python train.py --num_hidden_layers=8 --hidden_size=256 --n_experts=64 --experts_per_token=4 --d_expert=48 --d_shared_expert=128 --hidden_act="swiglu" --moe_layers=[0, 1, 2, 3, 4, 5, 6, 7] --n_empty_slots=8 --router_score="softmax" --normalize_top_k=true --routed_scale=1.0 --balance_loss=0.00191 --balance_bias=true --router_z_loss=0.001 --init_std_router=0.00634 --lr_router=0.00112 --num_attention_heads=8 --num_key_value_heads=2 --head_dim=32 --vocab_size=32000 --norm="rmsnorm" --norm_place="pre" --norm_eps=1e-05 --positions="rope" --rope_theta=10000.0 --rope_fraction=1.0 --qk_norm=true --attn_scale=0.177 --tie_word_embeddings=true --parallel_block=false --init="normal" --init_std_qkv=0.0487 --init_std_o=0.0 --init_std_up=0.0487 --init_std_down=0.0 --optimizer="soap_variant" --learning_rate=0.00329 --beta1=0.95 --beta2=0.98 --weight_decay=0.1 --lr_head=0.0137 --warmup_steps=50 --schedule="wsd" --decay_fraction=0.78 --decay_shape="linear" --final_lr_fraction=0.1 --batch_tokens=[131072, 262144] --max_seq_len=512 --doc_mask=true --train_tokens=791400000 --max_steps=4155 --dataset="wikipedia_en"
Below are experts of layer 5 (counted from 0) of a mixture-of-experts language model. Rows are named router (the router's row for the expert) and show model dimensions 64-127. Each number is 128 + 24 x the weight over its row's rms, rounded and kept within 0 to 255.
After each expert's rows: "comes before" lists some tokens at least twice as common just after its tokens as in all text; "mostly gets" lists some tokens that are sent to it at least half of the time. This comes from a sample of Wikipedia text that the model never trained on. Tokens count by the router's weight.

# expert 25
router [141 148 155 114 106 100 131 106 124 132 132  93 115 124 108 155 161 132 158 150 129  97 173 145 109 119 117 154 180 127 133 161 145 155  93 108 151 117 149 128 115  92 130  89 122 125 107 157 155  80 148 118 125 153 154 123 142 127 141 135 114 143 117 121]
comes before: ",", " |", " (", ";", "'", "a"
mostly gets: "ić", "ović", " Smith", " Johnson", " Roberts", "sson"

# expert 36
router [139 128  98  96  76 128 136 134 127 160 163 131 109 102 130 130 156 177 162 168 147 110 112 134 113 102 167 135 127 151 134 163 122 164 125 118 123 129 169 113  88 104 139 115 126  87 122 151 164  80 171 110  86 136 161 108 130 110 131 138 122 146  73 107]
comes before: ",", " States", " York", ".", " Kingdom", ")"
mostly gets: " South", " New", " British", " North", " York", " Northern"

# expert 11
router [122 153 136  57 124 108 121 121  96 155 174 116 122  86 141 142 129 161 112 110 148 107 168 156 113 133 117 140 145 143 162 100 123 104 112 116 135 157 130  89 122 121 145 111 131 111 104 151 120  87 160 110 108 151 113 128 153 102 153 131  97 125 134 122]
comes before: " a", " well", " an", " of", " as", " first"
mostly gets: " became", " been", " was", " become", " be", " originally"

# expert 4
router [115 136 119 132 125 113 136 118 135 128 145 107 119  84 110 158 148 144 129 160 128 113 155 149 143 108 150 138 159 164 139 154 130 105 121 100 138 145 136 124 163 112 106 102 137  92 157 163 155 113 130 104 106 137 131  99 152 142 135 107 120 140 121 131]
comes before: ":", " |", ")", " km", " m", "′"
mostly gets: " Coordinates", " (0)", " UTC", " cm", " (17", " mm"

# expert 24
router [117 164 138  71  98 112 113 145 131 189 133 123  90 109  81 155 133 155 151 125 125 101 142 133  76 135 154 146 135 151 142 159 121 127 108 121 158 177 125 102 149 120 127 124  92 125 110 210 153 116 109 112 140 149 156  97 128 120 154 105 122 126  97  89]
comes before: ",", " |", "th", ".", " he", "–19"
mostly gets: " 2013", " 2019", " 2014", " 2004", " 2016", " 2006"

# expert 3
router [137 152 150 106 140 117 129 138  71 136 144 117 106 127 108 143 135 136 146 140 145 106 144 127 123  42 140 147 125 144 127 112 121 143  93 147 129 121 112 112 166 115 138  91 111 114 122 168 153 108 138 101 105  93 139 116 139 130 158 140  87 162 134 141]
comes before: " |", " by", ":", ";", ")", " to"
mostly gets: " JPL", " MPC", " Nominated", " Lemmon", " Result", " Pts"

# expert 6
router [118 124 149  87 114  89 126 148  81 128 152 132 140 149  85 153 132 125 106 152 105 119 135 127 133 110 127 130 139 166 114 165 132 159 139 105 150 147 146  97 160 138  76 117 110 120 107 152 160 101 146  89 123 127 100 131 141 152 158 103  99 139 138 109]
comes before: " of", ".", ",", " was", " is", " in"
mostly gets: " village", " wife", " father", " site", " song", " genus"

# expert 61
router [ 97 122 158 112  97 134 111 155 102 128 155 149 137 137 106 168 142 151 119 138 132 113 131 124 107  88 127  97 150 157 136 133 133 132 118 127 140 146 147  85 159 116 132  85 107 113 107 169 142  84 135  72 110 119 109 126 166 125 161 134 146 154  86 159]
comes before: "==", ",", ".", " ==", " of", " in"
mostly gets: " Award", "History", " Awards", " Championships", " Records", " Albums"

# expert 59
router [104 145 131  99 144 116  88 158 128 190 139 126 116 112 115 142 126 145 118 130 138  87 148 127 107 145 118 123 124 137 136 140 147 129 104  99 158 133 158  91 147 137 126 146 121 104 120 141 176 144 135 123 138 142 127 119 177 185 150 113 110 145 128  82]
comes before: "|", "==", "The", "===", "In", "On"
mostly gets: " \"", " “", " '", " ‘", " (\"", "\n"

# expert 14
router [125 155 153  74  92 130 114 149 124 146 124 106 106  89 105 139 148 172 175 127 108 105 168 165 112  90 164 175 150 138 140 141 119 132 101 123 145 153 121 119 166 107 124 114  84  80  95 198 168  86 131  96 116 127 152 117 143 117 148  86 115 149  92 129]
comes before: " |", "\n", ")", ",", ";", ":"
mostly gets: " 2013", " 2014", " 2010", " 2016", " 2019", " 2006"

# expert 10
router [122 117 127  93 109 121 135 132  78 134 133 130 104 137 105 144 155 167 148 151 133 114 114 114 111  98 138 111 154 173 126 139 156 114 133 122 147 114 132  98 105  89 150  80  93 104 112 138 142  90 155  74  75 114 135 126 149 113 148 106 101 150  74 135]
comes before: ",", ".", " and", " of", " in", " ("
mostly gets: " States", " India", " Army", " California", " China", " York"

# expert 52
router [156 143 146 130 103 110 121 158  93 130 123 167 134 134 132 171 132 162 137 134 102  82 182 145  98  92 117 114 124 122 128 142 167 120 111  98 146 152 138 131 111 126 160 101 122  94 147 173 147 108 145  92 126 116 151  91 126 117 160 141 119 135  69 126]
comes before: ",", "s", "\"", " and", " of", " ("
mostly gets: " music", " Music", " Science", " television", "ization", " Development"

# expert 8
router [148 123 125 108 146 135 140 116 112 164 146 109  98 133 121 150 184 145 113 148 151 111 170 149  97 120 144 128 153 163 134 167 166 174 111 115 113 146 162 120 110 110 108  84 120  99 102 133 155 130 114  97 147 149 127 162 156 139 139 126 136 178 118 124]
comes before: "s", " and", "t", " other", " but", " which"
mostly gets: " or", " and", "'", " &", "’", " Their"

# expert 35
router [129 149 116 132 110 119 166 175  90 137 159 115 132 131  91 154 161 157 151 163 104 110 160 128 117 120 156 120 161 145 144 153 165 131 122  84 148 119 135 105 105 122 150 106 104  94 153 155 177 108 112  93 118 136 106 109 120 138 143 159 114 156  94 112]
comes before: "s", ",", " and", ".", "ly", " in"
mostly gets: " water", " black", " health", " white", " hair", " sea"

# expert 53
router [129 136 148 124 145 108 119 116 133 133 151 151  80 158 137 154 136 151 150 117 125  91 180 144 137 120 138 174 135 136 160 131 145 132 101 117 131 147 127 127 114  94 136 107 113 105 107 137 133 142 128  76 117 130 117 110 173 109 156 158 100 131  95 119]
comes before: " the", " a", " his", " an", " her", " its"
mostly gets: " with", " using", " against", " With", " by", " featuring"

# expert 19
router [163 182 159 118 124 102 105 137 109 153 124 127 115  87  80 145 136 169 150 154 159  97 164 186 106 143 136 168 188 123 129 132 126 133 129 133 174 140 119  88 145 115 139 112  68 122 128 134 157 115 155 116 113 133 115 113 136 138 145  81 123 135 109 130]
comes before: " been", " be", " a", " to", " the", " not"
mostly gets: " have", " has", " had", " would", " been", " could"